From a checkpoint of a small mixture-of-experts model trained on Wikipedia: width 128.
Below are experts of layer 3 (counted from 0) of a mixture-of-experts language model. Rows are named router (the router's row for the expert), gate (a neuron's input weights, with its number), up (a neuron's input weights, with its number) and show model dimensions 0-63. Each number is 500 + 40 x the weight over its row's rms, rounded and kept within 0 to 999. Numbers have three digits each.
After each expert's rows: a language model's description of what the expert responds to. This comes from a sample of Wikipedia text that the model never trained on.

# expert 13
router:605430485429498503522488488513481533491521528518450491474422509505462444432545478467534489528551493452504551460495413552490506566491444499562435470544543549489488528514489506497468510468541475
gate0:534445545476581474524542500472496513543503525429532508500461521491537557498561510473523463536515572452452497436505496503475460508517507526538548444524652515523544449509471540423490465501488491
up0:478498541488501487448515456486566516486462535551493491541514529436504479548460464424540437524504464468519552592425437477497485549419526474528565515504520537512489445521524491456427487497544448
gate1:467447495508500421548538521504526456534519539520470541539555476492514484441454434531519517481471497496414509454586482456521542591490491462435555439530598495471468598599429529490472498487542478
up1:438454490495538394506444485494542479492528481529468497533553487508510465455424449563509492488469511544470518511627527496501491504474526535479522429529588463431500535539482547430490473530512479
gate2:451516509439580463486428486573534475497545465475574500510504533472525446532547527447497483549464509483439429515531465533479497507547505474515472479478490470548473547497538481568481542502542537
up2:567500468532451434541520551453514460465527498530491427437477498564492534469445515470530515522536517520547544505510472527515504536464538506508585516563586495490495430500432535478541486460536470
Description: Final suffix pieces like -ly, -ing, -ian, plus place and era words such as York, America, century, e.g. abrupt-ly, Arkansas.

# expert 12
router:509536501453435464575472503506487557556506483567534500478406520527447460474515476528536553581560507473503510518486484564409509535482454457541585496601527510535483465496522526443520532501555499
gate18:396517516545438479511462490540576502545467512534550525565570402529460482445513453504531539445430452523467522561527489468502488452501507522449521507467490458517578545409506539514501477571514463
up18:523515519526520571444537492516501495433498432469495474558525501491548488501530494471503549453483529530567487463520587481534498451467553547533474525613514464459458550480566524486457529568463481
gate19:474497512485510518510495490534485495541480454570499492513412531541425507520479554514480406480483492494477475553522476552503534511533483526487468497486614498574549529485507513440542564494526554
up19:486485549526541457613535499491582519500571475453524472508526495502528463563493546484525528512476501478505563455509459488512575559545563471493532532494421486507528509517443531543465487423489510
gate20:582428533564473502507487524522464484493467498529553438404585476447490518553544438499456518575502495579533554514491479458497547476495381504545497487450469481434475480522457493459521509496496464
up20:439533548501549503516509543450449498501544565525458485533454507526551478520511490470488487491484555483529453502544573477547418526456552427468525487469453417533461541495514467520525478509432487
Description: Digits and numerals in tables, statistics, dates, coordinates and citations, such as 95.3%, 36,911, 4:08, 55.

# expert 3
router:504498460516499469491441534484508547512568453519489500470526509476435461513548515549550475506544491514542474522461505532455534531465513432528509486516450527517425521467458513514435532483508504
gate10:508374483527515491520490540452413501515485436512421544505545466461473517543472453472481493511453524503564474531550545588426549438441483483555529510529462449533490510572455558501492404467493460
up10:446518504473538482448530505536530499518537543506547488511483592583507507501501569515626529491511465554482523474450490462475435502540464513490513515560497466508503472424507442526481576495399490
gate11:510493521484516434535587559489497551492453454449566477568511522548499546492504503511436535500456510443456465489585538492468510567492492464512447527483502424524524446486459532481507473497550449
up11:451506513481518520412553491394506502406491425530512523512543474533543502513408434485475498450510431466517497439542498434516498522513464458555489542419505421519550467458501483472588478466479512
gate12:522554544473441500542492500488467506428451448543557543568535526497538525529484518513459564519543522518544469517507534465465491502420478498503443472515485504564479555454502514506514496496522550
up12:451462415482536509540431545598504524510546498496538539419493453499457509513494536438454510513456601536480575526515459544515523496472521520509535466523521547463487536522511466477491444503464474
Description: Function words joining clauses or phrases mid-sentence, mostly and, to, was, with, that, during, e.g. "gave to", "stars X and Y".

# expert 4
router:489472511518473530492532438511532508496486535571438525502478466492461455528487437457560476513490471487526552461415457489542551477530500553461415475505504527560505451556500474534509513468593511
gate0:462481522468517465478506438472461529489461470500502449477453438456396576523567471498550468471516451546530428448516484488494464518497512458487484527497481502528510487459489477462389533474529478
up0:602530477563526502528465568548478487474529526550463540508515521517554451475479594469461471529489557502479568575435591530509540496568517514502502523508524478483552454443505505552539486530460494
gate1:521512478515547555472418525486509496434474564538439477516507480540567490429410526442405547405477505476472508505478514466512507444473516499465506433527515487459552529485451566504483549543578537
up1:437535528575499486540470446446444558465573534519506458469512541457511521501510431480557549525408546458481477503487592533482512513460541492468491456450495518462476540502447439508521516499509505
gate2:527445412529521532480509573484501504490515498489501497509501498479537558515510465527479571510472520446447456504492470465554498545471485593552548487501454536540447495551495467495581494511489437
up2:435481484498484541469551560459569515494462466526511568478489478508544533569457463449516547502455498484484466479546452476479544520505478544565495521496509541484513460573547458507536462504497485
Description: Proper-noun heads of competitions and institutions in results tables and text, such as Cup, Championship, Stadium, freestyle.

# expert 14
router:579530479480470540566429458523447502551473486479435467513435517576484460550545587562531510531547463534577488543510513569389493509507488487544534541531543531530441578525514495508474480519521507
gate10:476490506504531558500515484493461478450476508489496511513468543577538457539426529521525525513526517458553535505536461440484529510467414549507554459529520557490537594517439475512581470602480452
up10:548449590529467523555485474534457403505484458546564554516458471505564526460505501509481477529537536477507502534526526494532442517534549528530531506483531550487471483553460516533535446508509491
gate11:564512543497466506519460497489532554541523509555444515532429521548464529542544545571465533550457487520531588568464471482526525523494505494449511519539458495522470485521490467508468500517523530
up11:527551492411445500562502492511540595501442449498498503506470491479536528516574540571506512520533476504512522552485455530461445524508487483560569526522508458486438546409546543563529508475480560
gate12:482504503448522527498539459602523482512496522490541502514499556550495461513516490503487512612521465493582524442485466531506523534487457543506605512467550513497486530512513573518523530514504433
up12:504515490426581518558497511518492497496468571500466510492533462507442543470515529486340443523520556410515475464518546442477461549476498503469490493514535500542453513583536569564481522527445429
Description: Present-tense verb endings and pronouns inside clauses, often after which, that or to, such as adds, directs, they, it, has.

# expert 10
router:526518506461478512478522496562520493492530441449512482519521549434551436478499495526508547546544434525546391487491543516469503526508514513559435443456542499433458531467471450492535516479524543
gate16:513532440559416514502545403541438593524510499430423510499556509508480501472513485501477490520530497481542514567477447521470545498510481537513469444547572543502538506402516507485531505452610537
up16:453518456589473535566490458476455595485437471509472548487510542490542529435494514445534544481486563494503500519477444533519543460501520510564454452529478497464511541436517487493487510474555490
gate17:511544496502489445432481536451441505547573413461479533532423451532508515525493494523504512509562454440501463478523480496491545552576435512555484488599512488446532520460530455568534521494545507
up17:499476471579581472480479542434504527488400554540511528484541493472522491506524485545544454527517471473501455531488565576523545480552473542524518494480478425477564491514513512469475507526435570
gate18:527501525534516509624480480491522558479509515465494492481545518479540481538486569513504434499455482495499486466514420476391527478512466528499509474490549528447490425478457450477502473491500591
up18:455489428585588473462538528470526478491472522476490487480496552486525541504495479510479409429490590560447469537485483482503482478507469519428581561471490519464581471495584474499416573540536491
Description: Adjectives, nouns or first word pieces right after the or The, such as National, same, latter, and the "ory" ending Theory.